config.yaml
router_score: "sigmoid"
lr_router: 0.000862
n_head: 2
norm_eps: 1e-05
positions: "rope"
qk_norm: false
attn_scale: 0.102
parallel_block: true
seq_len: 256
train_tokens: 746900000
Below are experts of layer 7 (counted from 0) of a mixture-of-experts language model. Rows are named router (the router's row for the expert) and show model dimensions 0-191. Each number is 128 + 24 x the weight over its row's rms, rounded and kept within 0 to 255. Numbers have three digits each.
Before each expert's rows: "mostly gets" lists some tokens that are sent to it at least half of the time. This comes from a sample of Wikipedia text that the model never trained on.

# expert 3
mostly gets: "BC", "X", "JPL", "R", "C", "&"
router:112148142142148098104089169128104151149164143132134111129127146114102152132114124121137128117172083091127087157127117121114134096111147146164104160144098090107133109088130158154125111125126125127137099136106124116097167100128132166106109137121133161142136113117157149134098185140180083102089146155129133119126116107111147144162176107091141122115126125122153120135154081072136106093144149096147137103124079149151156120151113152124157111110131119153100129163143116119091188143138154131150151146117123133145130097099172155134143144159147082105125103108125111102149129136210104099

# expert 0
mostly gets: " Cup", " Championship", " medal", " per", " champion", " World"
router:155102120137138149138087136147113117162139147165149096105132115114124102107146120149139098110132077189143129149158125150130113091108130130151126146134098132169098116119113138158160104083163147131164116147145147108110132138121128166136113117115152137071115120154164087127135136144158123129112148136127108145115105119132171119095091126156125128087114175124169107122118157098100125146147105098134135118125132185136178115131125135137163057175128112139107084130108103113134169093142148116106113147143105121119096098129120147175120116167156094113138119081109068163109150113152106112

# expert 17
mostly gets: "u", " G", " Bu", "и", " g", "т"
router:152094112115142164126107126165107132150139128104133158097124133134153127068149103160121130141181091140129112101148115102148133165146118134115112122185103076163161163158113141126103115146165131083145120101132134139120135098139119134121148136084081153141119131136128138151137139089141131166172123181105140143099117074129142155133134111142129136101137120125145139174134158116106120095122082104084113093132120143082115159132157106128141088148115073112093120172121101152081160149149105114112148124148119138160102122133165131178136137161109107133093125107127123124109147138179137130

# expert 16
mostly gets: "av", "iv", "ow", "ev", "ov", "tt"
router:116116120102141144118100152119134138156146112095121125148149179155134137055160132161181139098145145154125123108125126168180148109112141172162102145158132095153148146093126120109094161126158095126127103119142082174167166132142136107144086137160140105121120140120159122116114119131107120124163109098120153142131098111076151088122133125136134156085097158108123124116134143130098135087121106109109110078093119161134180121105165132119139118120123139175083148115157132112084147108160138126140145149163127120137107138124110133159132125158140114139112126108146100095114117106187076127

# expert 49
mostly gets: "g", "c", "b", "l", " B", "r"
router:130121121096167119156095156139105113095109062099143157114141127108093164116141130167126106144161132137100113150164141130144171117122135125119161113117124073138159146127115114166117122125148134161121127137121113075138137138120148118101104143129104135137102127124156123168113166071121151180122137112105111090084126097134113121134104149142131163080107144168113108155175109105176107141127092151087117095135167154111135163115167133135142142162128098147124143153143110152092157135141100117134157163140132099136118084147117136115119099152135111125113106101173141128097118115198103109

# expert 28
mostly gets: "shire", "ford", "ville", "ton", "ley", "wood"
router:135056098100146147118103172136132139139177139130135168114139083113113117085146146151158112113185100141150116123177120155110112142152113117142163153140131078134165139117167141122141119120101153136175157085068120122115145115157105164137101172128103142133102108126108101172132104145101118111147147124119100148142096082132143137133161092138124147117092185126102165120134142117122122132106125160110147133141141152094169153124128122087170169106094137127112103123139094134092133101123130152156158089136101144120136079108140135158130118123128129107108142107121107144110139106139091132

# expert 5
mostly gets: " Sp", " March", " August", " November", " July", " May"
router:132101131101133127092125131128149139100168157127069179130079119124119159080115122130139137098143145169083120096164134094137092097118144152163150136125105100179119113087120138159170100144146142142185170115155119125136103115117132144145109158163128141103090134130153116105138126124131093143166118140133108145117140157122118157129155111109126157123078150117136102165097069109118111056143120178115165111124123148107165138145129106123145103113121138137110111135105138161104165102117118163132165123142134114160104128128133122127110091141125100095101095138122101156163153129150092139

# expert 57
mostly gets: ");", " =", ";", " /", " –", "→"
router:157111174097141116111105156165098110114169116158125115078146129132155165124121142189155139140160140180167074125163128125136168145071137140145100133186107108119127163137121118142099119108137145128162130147109106104145162152127148133120105148160153156101136145133140112105137114094149093115096124150086150103112119109132132136141136144118141110090151109082152148104139137112130114081143108136152140141132150141118123177148148139144131119088111115140168124121144112123136147110113138147142197135093090099171148143145112132149125124105106109150086136106089081112082129137148094115

# expert 41
mostly gets: " out", " over", " up", " North", " West", " South"
router:129093116129146101132093159144143086116164113098117085122108125080144161127157106159124115085151111122102135108132135134153080138118109133152152147149130140096139145135130141129147108152121155139139124127110137132113105145111170131123135160171124148136120160129146111097090150108100114071157082112129109128163161125180135124167153101119150138109124168102113100134123128117120117125113073120099160134171122130124138126148115141101178085150075138138139141156154085121113142123110185165135143165107144156158127107156126127164119056123137133100137122120141092102109165096164101091

# expert 8
mostly gets: "0,000", " million", "0", "000", "04", "00"
router:150141117097145120119112156148103125148153135052147108107153137129088143134137074130141152099149131126135123134134093154133085093101129158137120148137156080106136153123122131139123117110122161136148155134156100116145158123140124144137111185105132152130101129114114126118124174097109120143128122167091107137112094065167100148171120143125104131116160153143107121117123099103154137125089131088124127131133091146126160140087172109099138111130067143122158090148114109127090123122157116090138161140151150156106102161089193119143146156135138112133120144169162127166113132113143077140

# expert 63
mostly gets: ").", ".", "?", "!", "0.0"
router:133116118148111150148148145124107114101149149105132137126124136102109132087155143117139149112139160162109101121168126149152143127112171138152118140163072115171125129158146122163177106127154123094149145120118097107124181096092107111121085125121151138091113146097187097134102164157160104145092099132116092110120127123132119150168130150094092176098102091131079103108139134141157157100123111117087142170126087119119157113109162152088145114128084124144107166149143083110123160170125147118118139141118108144122116164145133131172143110163169100126127139121121122110116114149155091126

# expert 51
mostly gets: " St", "N", " San", " public", " N", " Jan"
router:152131149114153121087144151155134151117181141090119108143131147114131136138144097137162126111130116107140128118157134148145151104125104130180098123115108100146110122083128130183129122145123125092120125167099108179121172123136125115158090162111098159111146123160148122119106187153134122149107128164104126151142103134122092150105151156130158131120096096144155127124120131093109108088133115109092158143112083100099166121126118149127158076111106089192147107138119122131140163129132092120185187123143131100149118105098158136127117108154131130136112169134152069096101125130148094127

# expert 31
mostly gets: " government", "ization", " episode", " film", "tion", " role"
router:145106149106180133041148116124121124135120120152146134101129132085114131094139141135129160104130115133113119144130132112130130158131107137122119171112124097178110125104136130137117106127163134090140146095157112125083149173126115129106114160157148138138120151101156091094112140119120095136123119129131142102131109175164165141134165120069103130111102186128151140127132131094147109161110134148109139151137081131121131136104142103074108124134119100165124108177110092097112124165140109090148161147144113128127085098179108165116156108121162094121074164113162125130095158134143147115

# expert 23
mostly gets: " John", " James", " William", " Robert", " George", " Peter"
router:101085172141159126124128130119134109151138094087105174121130121116142149098126110135164181090136162133161069120138149108142127144122161164163088134130117152172120144095169163143128111114103150110118097144131119099098131083116115124136114135154157132103116117117138168148117143084168112163139107162148163114140116108158147124134108134107105149127128170143143120118119107101167086086133124148091119115108104101139164134100110107117160098083093088153140139157108140119115172106163159124135160112111126135115125122127078135168145159106165102119136090120157148110103126116166097136

# expert 55
mostly gets: " T", " W", "T", " Art", " Museum", " Ta"
router:147140178150150141122137164098103116161152127153134119115144117115140140135120132110162135056161097118156122124155123128151107112146103171121118157101094117119087106118126106149135089126160134138140096122107085115141120121150117126154151121123108165102111102149139137104105140107163129095158129126125114160162090119121167126118150126112146122100132126111069160135117114100172128120120099103101131108161108136117176119145129073133191137121125088181123100128145122094114137114133116122154158109181126117178124100132145175171149098135184124115109125147134118095094117124167085146

# expert 27
mostly gets: " −", "MPC", "JPL", " ·", "±", " +"
router:114127148127139122100095147162140106130156139128168138157144117143113103132115110103114166087110124162149113152152138104151069128123126123119123129154095131103148139118129134119181114121107150181158102093153103111091165144127126145094119155143097146102111181121136128108110172133145106122122117160157131124153102095125146125109146129083156152094083159103167150111174117103119095128140130093149131159109120138133122161115127140124133082160093126135123081171143128119117180114137133105118136150141131112144091129158170139124146126159127094100118105090159067140135082102153069111

# expert 6
mostly gets: " f", " wh", " b", " qu", "app", " gr"
router:134106098101199141163102134150102134153129080130170152117122106121121127135133135150111159104128100142111100116161151118126113119115137130166151115154142080133133149145095158129129106102146119156119120103126099149128099123087149172134111145137124160143131139101151129116113098158144110166115093151129114156158160125125086131116137106144120130121139151098119136153139086140162143096142067148139179112116097117110146149129141090132142067130081101169120138145162108121132171107154112107148138110178107107132091102144192155124110072109169116132112145148149095092130134128157104120

# expert 30
mostly gets: "er", "vi", "present", "tri", "ri", "duc"
router:140124139091164110122106139152064108124148125101136087137139078109137097067143135122175140132110170181092122120118138145132110121108100121163144128152153131175125168112127124129097110111089132084120130112112082102142143114121117149104070087109103152115107163146155127190135118166126122129128109121117119098130122123120122131155148180131151135125117180152134130128128159107131105096171095114083126136120109145120151164152143157135135146142096132087118140158110134135148128120157108168116188153143128144146114092107155171148144084151112106131131109108128100112158115108154123137

# expert 15
mostly gets: " during", " from", " of", " in", " through", " by"
router:132098127073152135132152158140098088168152090099165174105094129106107147082191123137120136096139130129141127156170088110114100155121152149138157172118105120179103132075157117133127127065156134094127169140135117111158112132130152122116113140137089140125139163169138084155109125119159105141177128120149179126147110136119137119140121150121110106128146090133092121083114136121114089128135128152087139101101129152068135130155158161122146120146115120122132150132145125136100157108155150105125153139125089112149125090152148140105131096145123148101119128122123098122109158156175118125

# expert 11
mostly gets: "el", "е", " Bel"
router:134117133108183125129124147141118107120101135130095142080167131112094100106162123117100126102157131149148112110144141136158149147108157105150127124142140085174099176100101138188140113129150114095145115164115087142119149155106129127114094135151089139133122120155121153107162132112131116167135108179126118136128109068145121141120139148084100174073136160125138123142165108104114088091125172128104152111131123136117118137126091147076112109140091127134142151120118151130102115129188163115127110153145106086122144100124140177158143141164143093114119152101118124118171151108168105122

# expert 40
mostly gets: " car", " Har", " war", " su", " Car", " kill"
router:144115134124119152122115120133114151141148100094095147153130114117131134135112167137125129097135109145117127128145164119132127128083124193156153138136142095115131128136130104125118107155162129131139145106132145098125117119070143183145086105136141141115149171130141126067140112179115152116105120138116112110187097076159100100093109092143130127109145184114113104160152124098163101075157094134103166115105136151130172138129173107124160100098072112135158118152157110129100184140147124152153139115131129081162134111163150146153139103124123106101137130128139090100115152116153101129

# expert 53
mostly gets: "á", " Australia", "í", " Russia", "ó", " Japan"
router:133109173108185116073160143146133144139140145128146142129132105125112082080157121147131121114161124157135103148145145143105131140103118144141133175125093085124141149123152143117167120098121118118116125149109134134130158121147149112127141145142113147133109117148159144109119114130147088090117124138092154146116114099149150135117083111109124134107111180124152072146146125083136119090115110136100119120115104135123166148162126137079163106092145139069168106150111117087126159163179139159116152152134075116136135125107139160135121145090130101120070110083145121171129151108193128123

# expert 2
mostly gets: " 3", " 100", " 2", " five", " 6", " 1"
router:137124109101146103118130169135091102126135139145148088095138130144107126117146133138136105134147094101124086119131110153131107067123082173168112136138109082109100141105114094139131115119132144121137134130155076107140126142151153137122121170111161135101171144125129108120124127140102115138109128160101079119095142133161128149171138141093113126091171193112061103135129120110146139144170113157091135099109123137108158128131121121120150069125096122151159123141107119141100142088157131130127134129136118150132158126109141140176140161139154107122125094136170079158081157156176090139

# expert 1
mostly gets: " a", " an", " was", " be", " is", " being"
router:122064132141194112103100151140093094111145137125102127111098128140113094108130104156133144114133119187168140092129109125131139129116120146136096133131110139140153163139133191153134153099138117104132140128143145132158123134104153150078120137135156120081083155118154126125151135131115143102151095156157128090135139107154117150109174135136095098114109103144127076126153137084118111176111123126094128106150097147139148162149182134107131146109148122127147112149115108126102150103148134120158126162183104145138094155100161176175132116139152119082109111113127143110077129124127087146

# expert 4
mostly gets: " James", " John", " Robert", " Thomas", " William", " Richard"
router:193105135151151088099105149133126148088148135116139165103165160119118151090140159123138144103130131153126078119135143147160136131101187171127156116105122116121126146079145127187159114120130116134155140102077131113149132083086089138111103156139127107085119134134170150163105093152152106136170096160095152122162128083151131105150127137082117107046151161138131109129152121116133066137105133125120116154112119116118142140113137135076161123149081136121143106122125112137121147097150124099148144125134114146125136134121129138139116107152136104120157115123160118130125153102135096144

# expert 35
mostly gets: "com", " Com", " Th", "im", "th", "ph"
router:125138153119141135125099155132125142117191128153139166125131167135158118085111152175141144102184121125118087163156130143142129105122154148119122145149114115156135132129138113111113123072137107115114101073108047075138132138133147148128128148160129142120109141147150105147138158135097107134137076128117114117145100116162132111126148158120124137117111178114137142092125125112137105072134147139113123169122148140133139131147147116122127112162092131160120144100117113159101119150154129132161160109167114155092091103135122099153131068040166135119113129101116101104131105156153113142

# expert 39
mostly gets: " Street", " Stadium", " Museum", " Company", " School", " Force"
router:116094138133131140118149130168089088103149096135161175140122092115154101094146133117126146096134119098110077118205104137151113102109103124171105161125090121146145135127135116175148115140170143152127152102131097132094143099098107133126122138150139158127078124151139116123122116115138092122130096154113119123140112115144149147155140165151119129084121142129077145109091158085145112161115128108100137116096126137139141130117147134126147114129075149141125137144124112122118163136122148124164163157113111168162115129153133164159137098173180086130101150061169146090124131130133099102

# expert 12
mostly gets: " However", "After", "On", "In", "With", " On"
router:101116110129163096106105183148106117099143107098168128141124116138120160116183105160162155117105131143141111087109154151132110133119130144103159115144113101104111128116082139126144129136145089157163112121143086099092101067128162175133081140124139127128123150134108105098141148165114105140140095135120189145147115129136129105119146133113129159146111132134125144121121106107155103132154081201108157137129094168117125131136137118120151138110087105153147091161118145142112110153172154135180126169146082106117123088166168149125129096124143121149099109122149125103119139095143097123

# expert 43
mostly gets: "man", "now", " person", "der", "),", ","
router:115148135117118108099104169143121103149186121075127158133143136131120120112167116167135140120130152134114119114136123133125135112136101141154149135100121123138113138105099141158097106106181118072131156154099115109130132139141112126114111190148120142098150134126128135076162107111162104134132100157138141097158118084126184159122151175149137151100092162143168151142147109108135120105105119166099108140107136165134129142104142118133170091118109115132148129169136112124131118138155068139146135129139110150149136162082128149145138130102165121162144103085086070134065091122099127136

# expert 45
mostly gets: ":", "→", "end"
router:130120162092125087118107100158120142129140089074149138107122106123101143143161154125167158112163152145119104129149097167119176134126139120131159110143111106132144127086141157133146090113104134125167105115118108141130147138139121127103129188144150146107120175140127094142126146105141099101130086164135145153094101103111108130112126116086091138093151135154125156104092156098148126081182139161090120165159090137118149186092140141149118115144121112172117140140129130132106139133126120105138144101104147128167117138140137147136164122158161144100093107080090124143087119153173098114

# expert 62
mostly gets: "---|---|---|---|", "|---|---|", "•", " ==", "Personal", " Country"
router:111140198101124128110110192170074129120144138088140157119153124117097150129141088099127112113174122150131094094122174106105112120102148117128122115147126137125146152119110110101112103138128125167135137123129122151135154136144127139126104160141123177111092128187101097138148191136118105125116118130153114153129136098144109145101139152103144166093115116082120131116113161108118099128160101148134163113111100132111131163142124119147159119165138110139144082146083102153128183140171104113117138119160149153148080121122138140150143134157177108088103145126112122138094089107149092151

# expert 33
mostly gets: "iz", "z", "os", " Z", "ç", "ć"
router:150106135131179114105125150145133134145151080100121125069138182104126132127143157140107138120140118141136064149131115150148110129175114181136090144147109121129134150138094098142111139139146132101153148089127125160096087121142158122120093125128104127114091101153150128121142113123141130105162106176137106135136108107098172110128134135101138116054138203167117113128113117111126121121126111127110145163134124126090165137166124121089139145129161099167130165128089126149131107120151131113110125142148125119145122105112150140169173116120174123134065102091137090100109141116160095129

# expert 44
mostly gets: " as", " and", " or", " but", " &", " including"
router:140122091123132119131120173125174101128168134093110082128129133087110151096114125132159153160162071116121094096158178168132128169083140146114161119134102103138131132088087142132119151111161136162149094142113127150096129101093118111097070132163132154082134165107107125124115154115135136145151141162166100129133135135137137168149130165087116122122138102158132123120147113117138097154114094138117144125129158114099152134119115132117141126128100165155152096136084081118124184131152135108135141144124122124154119111121109148161160125104158148155112176082122122097093123150104100158

# expert 20
mostly gets: "•", " Born", " Country", "Species", "|---|---|", " Total"
router:103106110119099069118116140153116132121185096110102158151151113129118144160124120113118160095118138137127073121134138103070134138141127143104138167132125154115105158123127104140160098170175102143162146096070108142094148126128142173103079131131115182096091127160122112140138182128156097110155091128140115142109103143144108143104147149132127144084156130111116116147128147068146116118123139120125159119097097182140158135128164133120131112160114147129123102132108094144123154091148116123137151136137143122156058106160123126148163130144168118116117122109145121134088154126160109132

# expert 52
mostly gets: " water", " plan", "mon", " train", " free", "year"
router:125132157111153129097105154126129089134155098091113151162145129075118127120129128111164167103131123134105128097152139140147100099101084111155128132123115115153131136100102146156139147122145151126159100112129144093126147129155109153135115174099163139105131176124109135148143121131167142107117092160137113111116122147175195120123085097127119138106092170119161144091137124121120154134106125095116156127084133154125174121093111155084156100118085129123124124162116120114146163109129152156107135137154138136148103101152119115155163077153159040141146082128123131102121161137132095142

# expert 25
mostly gets: " Mar", " gr", " ", " cl", " bo"
router:164098122141108170090094128140105125138171091084133149086145137129136117126106112142157125100131114152108130119133116135126094122118117156170137160092141106139098123085123126118116150134131124113093110115127149134132158098137125113141144164143168163133138163121145148146101183140164153166105102173169110113142105133147110204107143123132090133118106134109115115127129128121134093128130123154088158096131122134080141163147136106129179102119087108154126118161103166157106117090155103128126170109140146114129106118106130127181143070185121123126106104135140113135096149109168084149

# expert 24
mostly gets: " it", " can", " has", " have", " him", " would"
router:121117174104194101103127146102105136102159084115102161125115129135178116097123111133157146150126123143151137120121116137116131129066126153137121141163130139178101124148135109154127119133167125091133141139119108128086176069120162141101109149151125128099122118126126104097095149165138155119162142096108146107143134115163149098162160105085112102104160154149141113120177136077159108124110092128081172127140133140122129106159175109121139085111118145151125108117140112131124159118161089128154104127152120143105125131090154125148120090109164109127120090134136117089114146133174096154

# expert 59
mostly gets: " pro", " Me", " so", " So", " me", " no"
router:123050137155145124114081166141147121128144081147108087118142149073149168123132129117124120088166109166122111115117132146117140117126117140134114164144111101111130117086120143149113088126142108113106132135120080139106139160095112122120084142092145162117088147128153063098118150186146126112130127138121091125130116137218115152127130139089148109147150140152148122140130106128162158133112130181124141124153094099120135154158142124110166093126132122143104125157095132108125146165138099136155162166146115145109115120137167167142124147114142111117111130097105103119157136077145138143

# expert 37
mostly gets: "ga", "ana", "pa", "sa", "ai", "ta"
router:183131146105116156122097163147120106101151142144118162116144105169096130123131146122153127141127103159106108149134140167154125161119109138132127177135121105144142140108155138123164137138129154107153105106154109130100129115075093127120095137174116179077075137173122123126130158138180085114121140134132126143106104093176165118128090132127143120094142152118092089110151111128108125107112119142131114142109071108141133107134142155128198152130133159108098134119104092114120150141171127127102160114139113117165118135111146157157140098111157104104102096116145141087102170097143086144

# expert 7
mostly gets: "See", " Best", "MPC", " App", "and", "Career"
router:142122130137143140122087192163142128137118109111141154145173094117117149117119094087172117126145107128131135123126180101174102112160135142120112120129067128118096134115130145123141119127118087139103121137120105119137142117098143137084100143119128128109131140189124111103124120128098096094088127131162136148141125107134119120099141150086130175108117162141131172142096132086124078148108123141128134138128104161116151141126133134111170110168121166148095098110126084177127196091153133125120151132156128135139086114166168147141130109170186102145120105115119117134101088154155103107

# expert 36
mostly gets: "\"", " politician", " music", " song", " English", " debut"
router:148095153133151144138096157130065120139150145150128148127151143071075141093108157140094150154146104216147146132140133117123139140154115137134125108106104141134123155098131118182117102142152151082120139114113103082108165115127140116125131159152139162138135122119173098099111147098175087081162149154138105125109065081141106112122157123139105100099117142156155092169091129113120112134133124131136121158140110161151152146124158128117153131117084140134100097141116111120130147110130176156126149128111106125168107119136119089149163109144156122129115117152134097115107148108144112123

# expert 48
mostly gets: "ur", " director", "or", "tor", "ator", "our"
router:110118170117162144136111157151091127133122105119122081099157125073119118098144140136129142078144129095128106180101140126134136156129129154136178125137132092126157150083144109181147128128155126123147151101165080134139159101135137171130128115104120133113152171151129111107100154115152147113142088159112131092131084104093126172108129135109147151114140177108127128144147134125141096093107136151127111117127147145071159170141145142145152114167094155134095108093080142098124121160147112120119147118140069137154115103113122167169132090105138093165124141126134140118126155128123087105

# expert 19
mostly gets: "p", "ap", "et", "ep", "up", " p"
router:138103142114182128130123146136109102130141123135101142118146131122135170108138117171126124089157124110081138140161118146137090117155141170126154133158126099179128142095079098101124087133143106177135127122106074087136127130125106123127067115144140128111155154129128132123137146127167123128147111096146148122108110087143144096076133106128142154132146154090131129129143118100167149123139155061113148075164093148116158159104112140103129136136121173162137121126141138128139134115142153111088180149175137172144129139120134132138126105141132105134086124074145088077129136148153096153

# expert 9
mostly gets: ")", "Species", "Career", "]", " ==", "See"
router:139131161118148141105106150139108122160154133107148137114156106124141119110076105110129123106184094149126088100157173110094111114140181115107116138104134122132092156124067133094118085120123089130121155124120130131120163124109143136099104132137117158126117140151125127100128157081134054092114138135137146115127151104136139103151130121096139157099130174167098127148138133073137094135134095176129157135118118143144140168104138137112159119154129154117131083156127113161150152106128125133130142109123106139143098121193147158149143067180178084124101132135126100143143119151147108125

# expert 61
mostly gets: " the", " The", " his", "The", " its", " their"
router:134090139095170156133100147130131119092159105125112175120161141117123110124139137149143175120141125091119141175136121135149133130100105113140122147155122155171094158096109133133135106119140125173157140131107086103109122104125148132143120156145137105114108091134118144105096130155120139103115169142122143118154097100145175135100139138142124183139130055134099140122107129130143132122152110141086160113145134150162167173177164111139140087171110112107084128164101086111125170130125132108153176123146117101107107112124092153168163111161140080130108097109135087148129150101122120148

# expert 56
mostly gets: "it", "vol", " creat", "cc", "spect", "mo"
router:172092134108146155130121154156110102123139068143115178151106123100095153136103126126125126098155132165123170183122142148090129140122157163134059152131138087135143137154117127190089127136123136114101103144139101125099148109129150143116095140157184131119118131159111126097110145129133127135132103126143120125143142103109102128151146146137132143108095148142145161103121137150149111094164086113110139123104075129112174158115095120095109141153113109138139137122136120102133161180138102079114152107139116133175098136134161146156137085122121104111111105085166118134095173132129093151

# expert 58
mostly gets: " would", " who", " to", " both", " could", " which"
router:137123142100161136121145151108104101117153149099125083103126118148117144130121116155102178120130122131156131154129169155146150142080143137143133123110133132092128138136132073101095117116146092127114128111128149154103167103089136194115146177133146126100125136119134107138111162161145087100192122153136149143124137136147150102142134117150147131086142128138103136080142124091123144121131135157128154142168109101116150165100137091128153113108095114095093111154134124150097128142194115103107162116165113168155107075134161147179109115120168115121097114111126065115112109107120122106

# expert 21
mostly gets: "ating", "ing", "ting", "ling", "bi", "king"
router:147125126075143095119128138129120174114153125156162118090133088149141123141128160142137147126147079101117101112130158154126108100141079140126113142151157064123137134075104118149104148131154134128087061118089117088123154111151116129132105150135125135116121152190164127151096143104152139105109072143136153148132141126138141151148115124108138119102145132173137117111138135116131124157108103135134159158143116164110138177114170149087165137152121077120134132168125116129110127137137153105120148125157139184104095131130135151160127087132177088137133082118149122117080131100130107125

# expert 14
mostly gets: " con", " fa", " pre", " ex", " re", " un"
router:127121100106169132120154134165110113141134090120130146142109085118134131121154115118189182083105135179102108130151152116091111114100146144160164152165135130158105134140146127143089137143137162083131098094158117135136116112119160191112100147135120133114131185135140131125126122155122153108096127106116116134138123144153118125111088141108087108151128171097132134135125111122111112135142064149132142132125112126074139145112168119128156097151114111134128129142123084125132136114188118128168143146148049160116084120155127142142127116172142079108097096131149126140090120103137102135

# expert 54
mostly gets: " different", " full", " complete", " current", " special", " official"
router:148108100069142144085111176151115141099121105141139098120161124105113127084150118151122138108114123100165104129178142133145119132089117173134165142160113141134132095132144126105134154148127133177145122092104148154090144134097116136125087182112156126111108166108145146127162147118176117105155101106154157129139116114132126157114132149121094130106133174171148150140125126136124154152139136148088116114101056138157138142113170138149154125151101114130151117138102111100115163142110120131137170118180122095140102084108142166117108060124115102116101141121117084128138115104148100135

# expert 26
mostly gets: " E", " N", " California", " State", " United"
router:124105128139128161132079196135115117122130128134165161137120085111134143147105134156142134121164108150150110099188143146164170099132117139139137183132119127144132136126139129141105120106136157102141112122124103113108166109096132139161077187154103173113114123164169114097152109139155130128149116185106099130132074109124110141128130116152138127109131107133110136150126131108145105102156110096076134125119122138104129125154127093134183114120121132162131094174141132120117143094149105121112113141114160135159088084095136122147115136129132140091055106144123102127136168083164116157

# expert 38
mostly gets: " (", " \"", " (19", "(", "[", " (1"
router:126147148158137133128157163124086129105151072099139148146173147150129131104147099119131103112138118131080087119150143112144116180130108160155147129145112129160113152132171166136084108079148124082127109089153094088096162112136180142162123160090109147151106134133150109129129134133115099145129108147096143134125123122139113139127113128144156144114167110156112075129125108094132119122125145130132110123156128091108194159142116134103138096120122111161087100142123153172099153110111157104120137128125145143166114126130149146162151069154144122123089103102124123092117160138158072142

# expert 13
mostly gets: "|", "h", "ha", "ā", "gh", " Ha"
router:152095121111116112106137166114126091115164099146131155121113191094120121121157154138169121102157149158137141165133174147138139167133105129124148171169116107160126128163091103153126126078144106149105138111096092147126156163128107120130119124128118168109142125144131128142141145140121129112080124121100129131150149053126111123160139103107139127118151146139106106090107135131176111107100103165126123109128138159096149126106135139089180122166075132145130115167125088096131121106164105118172152126104139102154148108099171138125151139141145081101105118086163112136133111116128095094

# expert 22
mostly gets: " Li", "li", " U", " For", " inter", " Ya"
router:139093150151124145117156148130097094099153127072136112116137121082106106134147121160118149118172105114127106125164123138132161142161122152160171137145107065149126104125090111128123086137140175119121114165113148123082143099113180180130098126148120177108132166151143109128083151131115137044116165177119133120129117128129121114103093130108103122142114154095116162110131131100166134066126118139091127109121114112113156140127138122122183161183125135152153110139128129165128131093164136126140161132120119141134102106131164114153129133105157109140119111100139115127090134118119142131

# expert 60
mostly gets: "ial", "ical", " local", "ual", " major", "ological"
router:140121150115165166088143159195133109148125146118093104116162154082105147131176158150137116126139151093136106135168101124111099130131112157150108155126109103135147138146176113129095116129153146085155162128127115141119126116136123146112117173103152173126116119120169120162134124101161139131108098134128125092140079094151137149107145122099105140080107146151103132119111101124085139134148097115093168147112116148101186138114156146131137123145126108096160086175114094153157129099148151123156167113141129138135108115114106187164141071100115111141093112124138120121129120098120093121

# expert 50
mostly gets: "ated", "ed", "ted", " known", "ized", " used"
router:135130145115171121129082175190124121152119136134145134154145131117134174121109163114127166107139126112119142099136094119116100134094104152149132171166097132138130099136126123163102113140148128153139123163068135135104166114145104157101129132133141118084134143129158127099102109096109120147176107163146161132157146132155096146127146112078091171079157134131103109134144155126105112086114136066125159120158100196120124139101141095128144124107119125136134128133073126147125108155132124134138139115088092145097106109153136122155174096160130111135112121107153110120109103124176089138

# expert 47
mostly gets: "ma", "d", " pa", " Sha", " Ma", " ma"
router:175122112106163131109094151158119112103152085149140132127143123119141159104161151157185110095139154145135117114129138137132125130117136118104128169113138089126118100068122140150092156119150123105097140125099137127112115117125080135110079155153122149096149111164144120074151151104098138142131149142148137123154109083141096145117118119111074168104123146137119126135155104079165131131162094091122134147116127137114153109112157155097159110144109127146109117184095127109118172149160157140109150085123112152149131136128144121108146170083162131171116128082142115134147086143185120142

# expert 10
mostly gets: " de", " De", " Du", "\\", " Al", " Ra"
router:153106123152142133111098147135121088099132090112140124112127130100110155117131128174093115103138160193101088156166126132141092116110139135150151145139104153141110148121135126157088120103142087130109093143136085112164140133164132157130089130130148129117122138163164124130113157136118097123144165099083105126155124127119154135114120139150106110087145188108108109139130127095122089083162084175134143167140099127077144159119138142109152081083154133135137133126137115140127125097174105133140178157166142163123137155141107126125135142145089106081100119091161127133139128100131098168